{"router_score": "softmax", "init_std_router": 0.0325, "beta2": 0.95}
Below are experts of layer 5 (counted from 0) of a mixture-of-experts language model. Rows are named router (the router's row for the expert), gate (a neuron's input weights, with its number), up (a neuron's input weights, with its number) and show model dimensions 0-39. Each number is 128 + 24 x the weight over its row's rms, rounded and kept within 0 to 255.
Before each expert's rows: "gets" lists some tokens that make up at least twice as much of what it gets as of all text. This comes from a sample of Wikipedia text that the model never trained on. Tokens count by the router's weight.

# expert 2
gets: " the", "usic", "on", "ember", "et", "inist"
router [137 140 113  91 122 146  79 138 139 132 149 129 131 138 179 138 150 123 115 168 149 117 105 144 124 155 158 156 152 121 163 114 158 149 101 175 132 119 116 145]
gate0 [118 103 126 113 113 126  87 122  89 106 148 125 138 139 160 108 123  92 124 139 123 123 117 119 121 120 135 141 133 142 116 139 183 123 106 109 131 146 129 125]
up0 [146 136 144 179 125  94  76 108 108 117 110  96 127 137 158 153 132 124 165 129 143 132  92 157 112 130 100  81  97 131 130 109 118 133 141 126 139  89 125 109]
gate1 [126 130  94 140 119 138 124  86 158 112 106 112 143  89 146 153 140 138 151 103 152 133 135 119 125 130 118 160 128 146 122 118 105 143 115 137  76  92 116 139]
up1 [140  78 135 142 131 133  94  98 148 161 163 118 160  87 120 119 143 130 144 129 129  85 150 121 175 151  83 133 116 125 112 106 138 103 109 114 120 147 125 116]
gate2 [179  92 133  96 131 146 149  98 123 140  97 121 152 129 125 145 131  95 133 136 116  93  70 171 115 125 132 164 135 145 141 134 103 140 100 115 126 156 129  69]
up2 [137 109 141 145  97 112  88 109 104 150 149 137 128 104 134 146 112 120 118 145 126 138 129 142 115  98 107 147 103 109 138 130 148 108 185 141 176 122 162 143]
gate3 [133 152 101 137 140 150 116 146 124 162 104 107 163 165 124 104 134 122 170 163  73 105 118 160 107 119 147 126 160  91 139 117 147 126 125 156 149  94 188 120]
up3 [154 156 126 127 120 129 140 137 147 139 117  93 140 164 125  93 139 172 127 153 110 101  98 144 112 106 127 145 129  88 155 101 121 115  86 174 164 100 123 135]
gate4 [ 83 130 144 113 124 146  98 116 163 111 133 157  82 120 139  89 130 185 107 150 122 116 116 107 120 121 141  96 170 119 166 103 128 114 144 152 123 116 143  94]
up4 [104 113 105 110 169 118 127 115 131 112 151 141 106 124 172 122 126 121 143 156 151 160 125 120 125 145 130 117 126 181 126 152  92 139 139 167 149 123 155 106]
gate5 [121 105 124 164  83 156 120  76 126 120 130 166 144 134 169 108 115 158 122  97 115  98 123 145 144 127  97 124  93 124 130 131 125 119 102 138 128 119 143 156]
up5 [134  70 118 120 147 153 125 100 156 108  60 156  96 146 125 173 139  91 130 128 130 119 140 122 125  91 170 129 170 124 115  98 116 138 138 141 129 119 170 138]
gate6 [173 162 112 124 108 120 151  92 141 158 146 127 159 161 140 107  97 144 131 172 110 157  95 127 187 153 177 129 129  97 148 115 169 113 119 118 108 183 131  82]
up6 [100  93 139 130 108 121 124 127 158  94 163 156  87 144 144 149 145 107 104 123 176 136 138 125 145 140  73 112 152 117 125  93 148 144 104 131 156 102 158 132]
gate7 [149 148  83 143 156 138  89  85  81 116 138 155 125 111 105 126 159 138 144 140 131 100 122 186 148 126 152  97 122 136 120 142 146 156 126 169 149 107 115 142]
up7 [125 151 129 150 101 134 141 142  85 175 159 162 123 199 131 133 148 133 138 123 117 186 116 110 106 159 120 129 132 123 107 103 114 163 180 132 105 139 149  77]
gate8 [172 154 150 143 163 101 110 105 130 154  76 144 151 137 167 120 122 115 145 146 135 140  96 174  57 138 112 148 111 131  73 130 129  93 131 140 151 114  95 116]
up8 [122 106 128 145  72 104  78 120 124 133 144 100 134 117 129 121 102 142 144 120 132 144  91 137 137 116 116 139 112 158 150 159 182 102 168 123 117 163 131 149]
gate9 [109 145  91 158 119 149  84 119 148 127 136 105 126 142 164 136 124 150 125 147 117 139 123 124 131 133 130 141 191 140  80 167 115 145  86 120 124 170  97 134]
up9 [147 110  95 166 168  84 133 112 152 117 147 126 143 126 127 131 154 184 139 125  99 111  69 176 141 150 145 107 108 159 135  96 133 124  91  98 127 141 136 130]
gate10 [110 161 120 117 115 150 118 100 131 109 123 135  97 125 136 150 111 114 141 189 123 160  98 120 145 121  99 140 174 105 148 135 154 142  91 140 112 166 107 107]
up10 [133  84  73 155 126  81 122 123 132 142 108 150 184 138 142 141 139 106 134 135 147 139 137 141 159 158  94 136 153 124 101  85 126 136 104 121 149 138 174 118]
gate11 [100 107  73 132  95  99  92 152 170 170 130 153 129 111  84 132 141 146 171 106 143 155 134 154 136 153 132 142 133 169  98 190 144 154 148 151 100 152  94 152]
up11 [106  65 131 140 156 134 109 120 144 133 150 164 148 120 143 148 161 139 139 121 137 132 152 138 115 137  89 118 124 143 156 107 132 130 130 138 159 113 134 125]
gate12 [154  98 122 134 151 116  68 115 174 122 157 136 122 151 129 102 175 112 102 143  86 119 202 123 140 161 142 126 134 165 102  85 109 115 121 122 127  87 163 135]
up12 [124 114 171 125 127 166 105 126 117  91 137  77 102 106 110 103 120 120 146 131 106 182  99 157 119 117  97 143 126 158 115 100 154 127 110 162 163 127 126 138]
gate13 [130 122 123 173 161 131 137 119  94 102 130 132 109  72 125 149 174 127 177 105 168 151 158 115 130 159 118 157 129 142 158 131 139 126 129  88 169 160 114 148]
up13 [125 119 155 116 151 114 162 109 122 100  94 132  89 124 107 119 171 143 135 103 162 158 130 174 124 143 145 160  91 172  93 118 173 144 131 104 109 157 145 107]
gate14 [157 148 155 120  98 121 145 114 130  97 163 144 130 163 118 135 110 144 150 132 114 146 130 117 132 119 134 128 139  89 148 152 110 161 137 135 148 119 134  76]
up14 [160 120 158  99  97 112 137 119 144 157 206  93 102 126 118 104 134  70  96 109 124 125  83 128 110 163 139 115 127 138  77 138 149 166  86 111 132 152 114 108]
gate15 [119 139 105 107 123 163 126 102 130 124 103 140 127 165 142 139 116 143  90 143 105 115  77 111 105  98 124 149 137 161 122 146 143  96 163 149 123 106 103 156]
up15 [112 108  90 106 162 134 118 119 130 145 152 117 103 158 137  96 155  75 158 183 118 105 121 133 129 152 121 156  90 124 160 162  98 106 113 115 141 165 182  89]
gate16 [119 158 136 123 102 122 116 152 122 103 109 156 130 129 153 136  81 165 168 124 101 130 112 137  96 138 145 139  94 159 119 134  93 123 107 167 132 163 108 124]
up16 [147 164 142  93 150  76 125 148 151 121  94 124 119 127 161 109 111 156 104 170 110 125 114  77 133 157 121 101 140  97 125 144  99  99 148 169 143 132 136 113]
gate17 [153  77 145 134  92 123  97  98 144 143 132 101 128  83 132 173 126 159  92 132 150 139 156 137 175 107 154  94 121 139 118 115 103 118 133 124 125 118 125 131]
up17 [130 125 117 115 125  91 128 105 141 129 102 143 125 149 120  91 122 142 175 204 161 125 125 120 133 103  71  78 178 137 145 130 153 129  89 147  81 143 132 122]
gate18 [104 126 126 151 102 145 117 162  89 121 144 111 134 164  75  98 148  79 181 122  91 130 124 111 181 114 149  90 160 149 152 112 129  92 134 116 115 119 140 136]
up18 [ 92 141 134 105 171  99 171 113 151 151 132 123 110 141 112 123 123 133 129 117 128 152  98 120 109 137  73 121 139 124 110 128 127 140 147 129 132 159 140  90]
gate19 [125  79 152 120 144  46 152 129 130 118  94 132  93 127 165 158 134 112 116 112  88 129 121 108 145 161 124 182 126 126 141 135 129 125 132  91  89 117 111 136]
up19 [195 125 118 110 152 140 133 129 109 127 132 157 154 146 149 119 155 131 100 112 119 143 128 135 106 120 105 144 129 110 129  73 120 145 158 151 128 149 162 119]
gate20 [117 149 134 124  92 137 125 131 107 101 135 152 162 106 125 135 104 121 156 165 108 109  89  75 142 107 167 155 104 125 118 190 136 160 146 137 112 144 106 130]
up20 [132 148 122  88 155 149 126  70 187 130 100 136 109  78 143 128 109 105 168 119 145 123 128 133 142  90 116 100 134 119  99  63 106 114 141 101 175 148 132 151]
gate21 [116 102 111 140 115 123 120 117 154 117 157 116 153 155 122 138 161 153 166 157 132 144 135 146 104 146 146 155 159 121 154 139 132 127 116 104 100 173 142 104]
up21 [126 131 135 151 129 110 111 154  94 114 117 114 120 136 117 119 109 147 115 150 107 116 142 101  93 121 135 125 162  88 137 100 158 163 109 147 126  90 146 144]
gate22 [158 119 103 142 116 116 139 120 115 106 136 134 176 126 111 112 101  90 120 139 145 147 121 141 163 133 165 153 127 148 115 136 121 117 107 132 135 100 104 184]
up22 [138 130 112  91 128 124 140 129 124 104 109 142 120 141 152 145 123 197 180  89 134 156 127 163 126 119 107  97 131 157 115 131 132 113 120 177 137 123 149  91]
gate23 [129 128  82 128 151 111 101 121 120 149  99 120 108 137 130 105 113 139 116 106 129 116 159 124 137 100 134  71 143 132 146 144  74 147 150  98  75 105 125 159]
up23 [114 158 117 110 132 156 136 121  99 130  69 119 129 157 126 110 135 115 142 142 127 165 143 161 109 147 106 141 152 114  92 191  91 147 150 143 141 136  97 143]
gate24 [102 171 108 126  94  99 125 131 192 157 115 128 118 158 148 122 109 111 110 144 134 143 139 142 147 184 110  91 123 137 128 111 103 125 126 113 116  94 116 153]
up24 [116 164  85 167 146 118 125 104  98 109 154 123 109 141 131 146 124 159 117 149 153 127 122  77 142 135 118 128 154 172 120 128 113 160 107 137 130 136 107 152]
gate25 [148 143 119 129 139 125 124 128  98 104 146 113 133 100 159 143 122 137 129 120  87 108  83 119 118 154  97 147 167 145 148 135 122 141 136 101 124  86 148 128]
up25 [145  99 106 116 141 117 101 101 147 109 103 135 123  92 159 135 102 146 110 116 125  80 110 130  88  98 116 135 137 161 142  61 140 116 151 144  99 123 117 168]
gate26 [164 151 124 137 124 122 147 123 161 102 178 129 129 119 105  99 107 117 122 132 109 148 119 141 146 148 137 118 140 147 107 110 142 161 165 106 135 124 109 128]
up26 [169 140 134 138 135 140 154 155 124 135 144 140 106 131 137 136 145  75 129 158 128 116 123  88 171 146  94 154 137 119  93  85 153 143 127  98 116 115  91 122]

# expert 22
gets: " S", " K", " R", " M", " W", " J"
router [137 128 142  82 140 123 129 122 135 142 140 145 111  87 151 142 168 127 127 121 134 118 151 150  82  89  92  97 120 121 171  89 129 137 131 134 148 141 190 142]
gate0 [136 117 155 144 155 136 121  91 165 164 127 156 123 127  99 106 131 143  96 132 149 171 140 106  94  68 114 161 110 124 185 137 102 148 104 130 156 134 109 171]
up0 [143 151 120  87 133 126 127  73 129 166 119 154 111 127 118 106 150 132 123 163 132 133 136  88 129 108 145 120 119  97  90 156  96 166 133 158 124 153 174 153]
gate1 [130 143 133 128 136 109 100 150 103  98 109 109 118 118 142 141 101 110 103 115 118 133 139 149  98  60 138 172 141 178 107 134 142 130 105 101 160 167 130 127]
up1 [145 137 159 116 127 120 125 157 142  59 163 137 115 114 119  97 113 148  93 204 147 155  80 140 124 113 127 132 136 142 131 126 111 128 104  90 131 121  98 156]
gate2 [100 118 152 156 127 137 129 119 142  99 130 138 137 140 101 151 135  89 100  91 107 121 146 145 198 174 130 119 130 152 100 120 126 119  98 118 113 149  85 118]
up2 [142 128 148 141 131 105 107 112 207 172 145 138 141 113 156 134 166 128 155 106 128  59 157 105 114 139 124 117 162 140  82 177 105 139 128 156 119 112 136  87]
gate3 [127 113  96 112 126 104  99 105 131 156 144 127 119 117 158  85 150 106 110 113 133 115 134 104 154 143 134 121 153 135 186 126 123 105 141 126 129 144  86 121]
up3 [193 106 149 150 149 129 160 136 158 132 147  76 120 149 106 173 103 123 127 152  93  92 118 157 118 131 211 169 129  77 108 146 137  99 148 100 152 119 102 155]
gate4 [113 108 105 144  99 112 116 152 160 107 156 136  75 135 138 139 127 136  83 149 171 159 103  83 122 127 130 154 105 153 124 143 120 139 143  88 129 137 109 142]
up4 [125 157 123 130 144 105 109 101 127 149 183 147 150  80  88 128 146 152 144  92 154 134 110 147  98  94 125 120 142  97 139 116 169  94 114 131 152 103 168 130]
gate5 [103 141 135 120 127 145  90 126 123 133 105 160 129 126  90 106 146  83 142 119 131 110 139 122 134 149 133 138 115 127 125 105 103 137 107 125 126 128  78 112]
up5 [110 112 116 106 127 151 156 118 150 135 153 134 113 130 131 103 105 130 131 151 119 180 113 152 126 159 143 175 129 111 100 176 106 135 160 147 124  95 121 138]
gate6 [140 145 113 118 169 145 120 194 175 133 144 119 119 108 114 100 121  84 114  93 143 153 118 151 104 119 152 129 127 110 174 155 107 150 120 157 134 127 139 123]
up6 [119 135 123 158 128 132 133 145 122  94 163 153 142 117 141 102 158 122 107 142 169 159 101 141 164 139  89 121 126 129 124 142 101 115 129 139  90 152  57 138]
gate7 [141 129 126 130 135 132 148 123 152  93  97 104 113 161 147 100 123 134 160 157 163 125 116 115  99 158 142 127 129 145 154 142 159 182  65 150 199  63 178 134]
up7 [163 116 111 118 102 159 118 123 155 134  88 166 127 151 112 126 111 124 135 114 121 161 130 184 161 126  78 109 128 123 120 126 108 139 149  95  96 104 115 133]
gate8 [115 132  98 134 110 206 108 131 124  99 137  74 113 137 122 108  81  82 132 150 119 154 121 115 146 149 152 126 113 155 102 180 120 138 141 114 194 117  93 133]
up8 [160 107 161 154 131 128 137 130 164 111 111 104 133  99 121 152 101 129 131 137  95 116 144 119 118 146 124  97 137  90 138 153  98 120  83 116 107 131  88  94]
gate9 [157 139 128 155 115 150 101  89 134 108 109 160 138 138 174 143  84  90 101 117 148 116 147  98 161 150 139 144 106 137 123 140 121  94 119 161 191 160 122 107]
up9 [148 125 157 107 124 152 137 131 157 111 112 137 125 153  66 176 110 124 136 109 146 106 151 110 123 123 136 176 153 116 168 115 142 140 150 153 152 145 109 170]
gate10 [130 130 104 153 133 142 135 142 150 113  83 114  97 132 110 146 130  88 103 140 115  98 142 112 136 166 105 115 142 106 151 133 150 111 155 125 136  98 152 146]
up10 [109 146 131 125  90 124 142  80  96 141 146 139 114 142 130 136 124 136 143 106 123 116 123 116 111 124 105 151 124 127 167 125 125 114 121 133 142 128 170 123]
gate11 [139 148 120 164 103 118 145 126 164 112 134 128 132 131 150 170 145 122 111 155 125 140 102  88  93 171 140 138 114 112 136  85 152 137 119 115 111  72  67 146]
up11 [128 145 116 131 116 137 141 138 131 128  89 138 121  98 105 117 117 132 153 137 145 119 135 150 170  95 110 122 154 164 149 155 114 187 103 164 123 166 118 162]
gate12 [117 155 118 126 146 101 135  84 117  85  80 160 163 122 105 108  95 105 136 130 127 106 107 133 155 169  86 142 123 110 117 122  92 196 124 142 109 121 100 147]
up12 [137 136 123 184  88 134 151 122 123 102  98 109 155  91 152  97 150  91 119 163 105 101 123 129  97 126 117 162  97 152 141 103 152 126 134 100 122  92  90 116]
gate13 [105 106 135 166  97 148  94 144 148  79 122  99 125 130 121 136  91 123 153 132 105 152 135 167 112 124 129 125 100 125 170 119 113 154 139 121 156 109  87 120]
up13 [199 144 157 122 122 166 127 142 150 118 159 128 158 135 147 111 104  85 104 142 110 109 131 113 131 128 163 112 121 164 159 109 124  96 101 101  77 141 101 133]
gate14 [107  84 156 137 149 136 116 116 161 120 111 179  98 115 139 143 122  87 113 117 136 123 154  73 164 156 150  79 167 130 135 126 130 154 140 131 111 128 151 143]
up14 [142 107 146 184 136  83 161 108 137 166 136 144 126  96 117 142 147 154 139 121 124 104 165 122  98 149 133 116 175 103 115 166 138 154 149 151 105 153 168 110]
gate15 [102 155 167 112 130 140 108  93 162 109 108 156 114 140 145 140 146 113 128  81 148 124 185  90 105 155 137 146 138 174 136 138  95 138 143 122 141 166 153 147]
up15 [190 116 181  95 129 108 133 146 104 159 150 159 121  84 110 125 190 136 157  72 107 144 127 120 137 110 103 129 122  85 114 167 129 172 111 114 110 107 118  93]
gate16 [170 126 160 154 155 120 122 142  99 166 112 115 159 139 140 107 117  91 145  99 129 178 145 110 104  59 126 106 125 172 122 100  70 129 109 121 127  93 143 160]
up16 [116 135 149 125 129 126 147 147 105 141 158 116 137 154 147 111 141 162 121  91 132 178 124 134 138 122 141 136 129 137 106 133 117 114  90  89 110 160 140 143]
gate17 [142 165 147 121 112  89 131 126 119 110 104 122 121 129 113 180 101 132 112 177 140 124 169 127 104 140  99 139 148 114 149 107 140  77 186 111 137 112 109  86]
up17 [138 118 153 100 105 122 149 125 119 118 160 165 119 148 148 122  98 159 144 141 105  86 134 104 139 143 121  98 140 104 144  95 105  85 132 129 138 145 113  96]
gate18 [144 164 130 137 160 129 112 140  85 101 120 125 100 155 150 118 127 108 129 161 140 100 146 146 145 134  88 139 119 116 119 132  86 116  88 144 162 129 118 113]
up18 [123 112 165  93 148 142 100 151 168 126 101 134 115 136 130 124 117  99 139 127 146 133 135 139 133 142 123 129 120 123  89 192 128 162 103 121 107 109 140  83]
gate19 [107 135  91 121 139  96 150 114 128 163 143 103  92 147 115 151  96 141 146 119 158 116 143 185 127  85 114 159 125 138 128 135  88 104 111 175  95  88 120 107]
up19 [ 69  71 146  97 128 115 137 167 137 122  84 144  86 148 111 147 149 139 114 111 138 137 146 123 122  85 118 135 105  85 121 118  90 125 146 142 110 116 167 128]
gate20 [141 111 114 158 131 110 168 132 132 144 128 138 134 127 125 139 113 122 124  83  91  87 108 127  74 119 112 162 167 160 138 135 103 184 151 138 138 109 128 139]
up20 [104 132 132 124  90 158 171 148 139  99 151 156 136 153 134 118 123 135 122 173 155 146 137 135 124 100 151 148 101 141 122 107  72 139 107 100 107 147 119 155]
gate21 [179  86 163 138 139 128 134 141  84 120 181 192 118 122 108 151 119  85 143 164 110 134 183 163 133 123  96 156 141  92 138 144 111 101 157 117 123 107 129 103]
up21 [127 126  94 203 129 132 178 130 140 133 148 139 136 129 116 129 133 171 114 125 106 143 143 104 118 107  82  84 180 134 121 118 110 137 140 129 139 112 117 133]
gate22 [110 174 122 131 126 140 101 129 146 164 117 127 130 165 125 154 160 107 103  87 137 142 179 151 100 140 149 132 117 179 123 110 141 135 108  76 103 128 110 130]
up22 [129 123 130 172 112 110 137 113 105 137 109 125 105 122 119 125 160 137 152 140 114 109 167 118 178 125 135 122  91 157 141 112 128 147 123 131  94 169 103 116]
gate23 [119 125 136 104 101 120 165 111 162 102 124 105 117  83 120 173 116 108 105 106 127 146  90 132 123 149 136 160 131 105 150 116  86 176 142 139 171 114 115 156]
up23 [149  74 127  96  90 105 113 130 205 149 145 118 146 140 142 147 169 138  84 137 124 147 127 148  97 124 180 102 151 118 140 132 123 127 134 113 132 134 130 122]
gate24 [131 126 129 148 116  98 141 131 122 116 106 106 107 122 106 131 147 119 135 136 140 112 140 130 169 138 173 137 113  93 175 106 168 116 145 120 146  85 135 130]
up24 [131 110 116 139 144 107 151 103 140 128  90 127 118 133  62 136 133 151 124 133 172 164 142 102 112 123 138 120 139 159 121 172 160 114  92 119 121 106 115 127]
gate25 [112  86 141 143 129 126 142  94 112  93 105 134 132 115 118 130 117 145 156 145 172 176 147 155 110  74 109  96 164 159 151 102  88 105 135 111 110 150 129 122]
up25 [129 134 138 135 174  98 137 156 177 100 201 167 157 140 137  98 195 125 139 108 126 166 101 159 101  90 143 104 127 105 117 115 129 107  73 124 121  88 131 121]
gate26 [158 182 114 135  89 138 121  95  90 115 136 141  91 111 132  92 138 126 123 165  99 148 137 123 156 139 128 131  95 161 121  82  89 134 121 171 156 124 132 142]
up26 [150 120 127  98 102 150 122 152 151  76 180 124 128 101  99 140 168 128  79 131 165 142 193 126 126 110 141 114 114 135 141  67 147 143 127  91 145 145 119 148]

# expert 10
gets: " p", " P", " b", " m", "P", "p"
router [184 129 132  90 100 100 157 133 110 149 122 126 139 102  96 122 136 144 123 100 106 131 119 139 111 110 173  86 137 153 154 127 147 145 141 132 149 134 100 133]
gate0 [122 135 138 102 133  88 160 136 143 155 118 104 144 114  85 123 115 157 119 124 139 154 153 123 114 129 108 124 100 115 109 123 121 174 137 118 125 122 150 144]
up0 [123 107  96 150 152 140 127 128  91 129 131 126 113 133 143 134 145 124 112 127 161 160  97 128 183 173 125 173 133 134 139 164 174 122 131 164 129 148 111 105]
gate1 [181 168 132 176 122  97 156 117 124  98  69 135 175 112 146 134 150 159 139 149 136 142 137 153 118 176 137 125  89 122 124 128 114 120 106 111 123 117  78 156]
up1 [ 77  89 127  95 133 127 105 148 124 143 195 137  92 144 113 129 111  75 132 104 116  93 128 129 130  54 115 122 151 138 121 123 145 143 140 124 143 148 170  85]
gate2 [104 148 121 165 120 145 151 129 116 142 141 150  75 130  66 110 150 103 154 150 164 138 131 135 137  96 130 126 128  80  93 110 112 131 101 129 131 125 152 112]
up2 [156 134  96 132 126 133 149 103 154 138 103 108  97 158 165 135 142 156 147 155 115 148 118 123 125 151 114 140  76 116 151 105 136 117 158 155 154 167 110  73]
gate3 [140 153 131 152 123  85 149 107 148 116 112 154  95 125 120 171 118 115 156 148 107 138  92  91  79 148 139 110 140 121 176 153 111 123 211 153 143 127 129 144]
up3 [107 106 142 144 109 132 165 149 133 124 130 164 138 112 137  76  93 147 140 129 121 119  89 115 120  83 122 171 173 138 134 133 115 127 104 111 168  91 126 130]
gate4 [129 110 144 116 109  97 136 129 128 137 126 101 130 186 126  92  77 118  71 165 136 138  97 121 155 155 127 121 128 105 155 116 106 121 174 117  89 156 126 123]
up4 [114 102 132 111 156 137 127 131 118 133 129 165 162 114  91 151 154 107 172 107  91 164 126 131  93 144 111 195 122 165 110 145 145 142 111 124 172 107 133 122]
gate5 [134 150 181 142 143  81 114 134  94 122  85  73 135 122 100 138 114 135 155 137 130 174 153 168 144 111 103 125  82 132 132 126 139 100 105 108 132 176 122 135]
up5 [140 171 112 136 116 112 134 101 138 122 129  92 151 129 111 157  92 169 157  91 108  96 130 114 129 135 139 128 115 143 129 136 105 116 151  82 130  84  71 143]
gate6 [117 144 137 119 109 107  87 148 130 120 114 124 115 119 138 160  95 120 114  98 167 159 121 143 128 125 134 166 146 120  83 142 155 135 123 137 169 157 159 205]
up6 [160 167 118 118 115 122 116 138 116  68  81 128 114 140 137 106 150 129 137 146 100 173 192 101 103 132 159 119 111 132 127 133 158 117 144 116 126 170 132 145]
gate7 [160 145 137 130 110 101 133 169 104 156 178 123 136 155 138  99  86 102 144 107 132 111 113 126 111 142 162 123 109 135 127 143 125 151 125  91 154 137 125 113]
up7 [159 135 139 144 104  84 126 147 124 143 144 116 152 143 160 142 121 148 143 124 105  92 157 135 170 139 141 116 143 181 140 128 158 159 100 130 119 119 115  92]
gate8 [119 142 148 110  96 111 134 140  95 134  98 125 147 137 134 133 101 128 127 147 135 140 157 130 179 149 158 142 121 110 123 163  80 120 141 176 149  88 101 154]
up8 [ 95 130 116 145 132 163 126 121 122 145 129 131 128 133  92 113 155 130 159 165  78 129 151 145 154  84 151 107 144 122  82 115 109 114 101 139 118 111 100 163]
gate9 [106  90 119 139 118  98 173 142 140 156  85 135 143  73 120 122 132 142 131 120 124 143  84 127 165 141 100 118 136 140 102 128 147 103 125 138 126 112  68 115]
up9 [ 96 133 185 135 155 132 122  84 110 151 106  97 148 173 134 135 109 135 108 110 150 137 125 122 114 147 167 187 132 135 133 170 140 139  86 143 137 145 199 106]
gate10 [141 131 108 121 122 151 161 111 160  93 140 130 153 108 176 109 124 101 110 115 105 132  89 127 111 163 169  87 121 132 114 106 120 105 130 102 129  83 143 118]
up10 [164 125 119 135 152 128 112 101 148 113 109 126 129 119 147  98  91 130 162 136 101  99 134 127  78 122 169 111 139 148 121 123  99 119 139 126 111  93 148  97]
gate11 [134 115 109 126 154 159 151 144 101 162 122 168  92 125 172 130 118 116 132 113 106 107 119 165 126 109 140 130 120 159 148  98  83 142 122 136 176 134 125 121]
up11 [124 120 148 144 123 130 168  99 123  91 138 123 159 123 111 143 137 147 103 141 131 138 112  90 113 152 109 123 117 147  97 112 174 151 142 142 106 132 102 124]
gate12 [149  97 119 152 160 144 135 118 170 101 134 131 140 102 157 155  81 137  90 129  90 153 102  86 114 167 147 168 161 121 139 116 128 144 144 141 109 185 142 103]
up12 [174 146 114  74 110  83 141 141  87 147  87 133 130 149 138 123 153 157 150 130  83  91 124 120  90  82 110 147 139 137 112 114 116 128 112 122 112 121 133 117]
gate13 [126  87  85 170 143 153 136 101 137 119 131 126 140 144 137 134 107 114 132 125 155 130 115 145 156  77 113  98 175 161 122 105 104 151  94 132 153 130 101 138]
up13 [151  97  86 139 121 152 157 141 100 142 137 101 131 110 127 124 106 123 107 163 137 137 101 133 144  85 145 122 161 138 120 139 124 158 105 152 142 137  72  96]
gate14 [144 106 100 137 136 147 125 145 103 102 156 103 107  97 145 137 116 130 142 166 155 127 143 110 145 158 119 124 170 180 144  84  99 156  98 126  99 120 127 152]
up14 [140 133 144 125 184 141 143 119 141 121 126 179 173 159 103 113 100  99 155 111 120 145 130  94 149  93 157 118 139 134 144 138 123  97 140  97 124 153 129 118]
gate15 [140 158 180  81 114 121  92 118 137 121 137 129 156 127 140 153 132 138 135  71 149 127 104 164 120 120 154 147 123 104 119 106 136 151  93 115 148 117 106 130]
up15 [141 131  98 110  80  93 117 141  95 150 160 163 120 111 110 120 137 158 138 147 156 130 185 124 141 120 126  86  79 124 171 135 115 150 146 133 104 131 113 106]
gate16 [124 142 108 138  59 135 113 112  87 154 132 120 125 115 130 142  92 150 148  99 152  87 116 128  97 116  78 163 106  92 137 153 163 145 113 122 139 110 112 157]
up16 [126 109 113 113 150 143 134 155 143 138 111 123 122 121 113  87 171 149 138 148 169 142 105 137 143 119 142 144 112 146 114 122 104 169 151 147 136 102 134 126]
gate17 [112 128  98 136 134 118 130 144 158  91 133 128 128 133 122 132 108 143 107 126 131 100 144 129 110 135  92 127 128 141 117 105 157 144 128 183 148 125 148 115]
up17 [159 111 158 105 129 110 120 123 136 121 135 131 113 149 141 127 125 125 154 116 166 124 129 164 127 141 148 119 124  99 143  98 118 145 165 126 138 138 146 111]
gate18 [166 123 111 131  82 118 138  84 151 114 134 150 137 114 167 187 122 109 146 120 163 121 107  90  96 144  94 175  78 129 107 152  92 150 126 123 156 116 121  97]
up18 [162 136 109 116 135 134 148  70 129 144 105 152 103  96 123 132 136 108 147 102 164 141 141 135  87 111 110 131 119 130 118 138 109 126 116 130 127 144 104 127]
gate19 [145 108 101 119 107 117  97 103 156  89 147 150 135 127 100 103 143 123 135 113 100 126 156 146 131 107 123  79 140  99  92 136 131 162 114 122 131 224 134 132]
up19 [110 169 124 124 119 140 121  90 137  93 134 159 126 127  96 144 104  99 114 117  81 127 101 142 107 145  83 145 154 137 143 139 145  96 142 124  81 110 170 101]
gate20 [127 148  91 186 100 117 112 130  69 108 114 131 148 160 128 138  84 148 114  98 125 166 128 113 140  92 142 121 150 133 143 115 169 123 101 147 193 107 105 138]
up20 [150 124 112 114 127 145 125 104 124 108 161 142 122  94 111 167 135 124  90 111 126 156 153 124 136 175 119 129 121 140 123 123  93 107  86 112 116 140 101  94]
gate21 [148 109 139 124 173 164 138 127 121 131 153 156 132 149 150  91 121 134 156  98 157 126 143 149  89  96 114  98 128 144 120 128 161 114 116 120 125  67 114 107]
up21 [125 102 133 118 110 106 140 127 128 135 118  91 150 143 120 140 135 133 136 169  85 135  98 154 136 196 105 114 131 104 102 131  95 147 151 120 120 178 106 128]
gate22 [143 110  99 133 117 119 123 132 140 132 121 163 139 131 163 110 141 139 156 148  98 148 143 118 132  89 129 108 144 136 141 125 117 123 153 124 139 109 151 124]
up22 [ 89 103 125 141 107 132 144 126 106 129 168 103 142 145  85 134  72 130 124 145 150 101 118 130 126 144 141 144 148 140 113 130 103 146 106 105 127 116 161 121]
gate23 [132 126 143 105 125 116 132  75 130 122 163  79 111 134 196  86  84 165 161 128 133 139 129 133 153 173 105 151  98 113  97 111 146 176 204 150 124 105 126 100]
up23 [139 146 137 100 123 113 111 151 122 158 104 140 141 148  72 151 125 112  96 133 113 139 128 182  91 158  88 117 132 167 144 132 140 115 112 109 140 131 122  92]
gate24 [144 138 138 154 124 117  90  95 143 141  90 165 157 140 121  92 116 119 126 151 142  83 106 136 109 105 171  98 100 161 157  80 148 119 102  95 108 121 128 103]
up24 [100 138 132 134  74 104 143 160 103 126 122 130 166 128  99 102 110 147 119 162 162 161 126 122 186 168 132 155 118  79 131 170 111  79 165 123 131 134 141 150]
gate25 [126 160  84 133 125 100 103 105 102 147 111 156 171 149 141 193 132 121 148 118 150 141 110 160  75 110 144 150 131 132  85 123 132 117 165 125 148 124  76 114]
up25 [112 165 112 168 106 129 104 133 120 157 116 148 116 153 166 106 132  97 132 123 172  76 108 143  84 118 157 135 112 139 124 122 108  93 132  90 132 171 130 125]
gate26 [124 172 101 140 115 134 126 145  96 151 126 135  70  88 131 102 124 165 134 123 154 153 130 129  99 128  92 104  90 106 120 121  66 134 124 167 138  95 105 142]
up26 [100 123 106 132 184 166 146 121 108 114 169  74 124 152 103 127 103  92  92 149 123 131  86 114 183 118 151 162  93 125 157 121 161  92 143 135 106 167 124 123]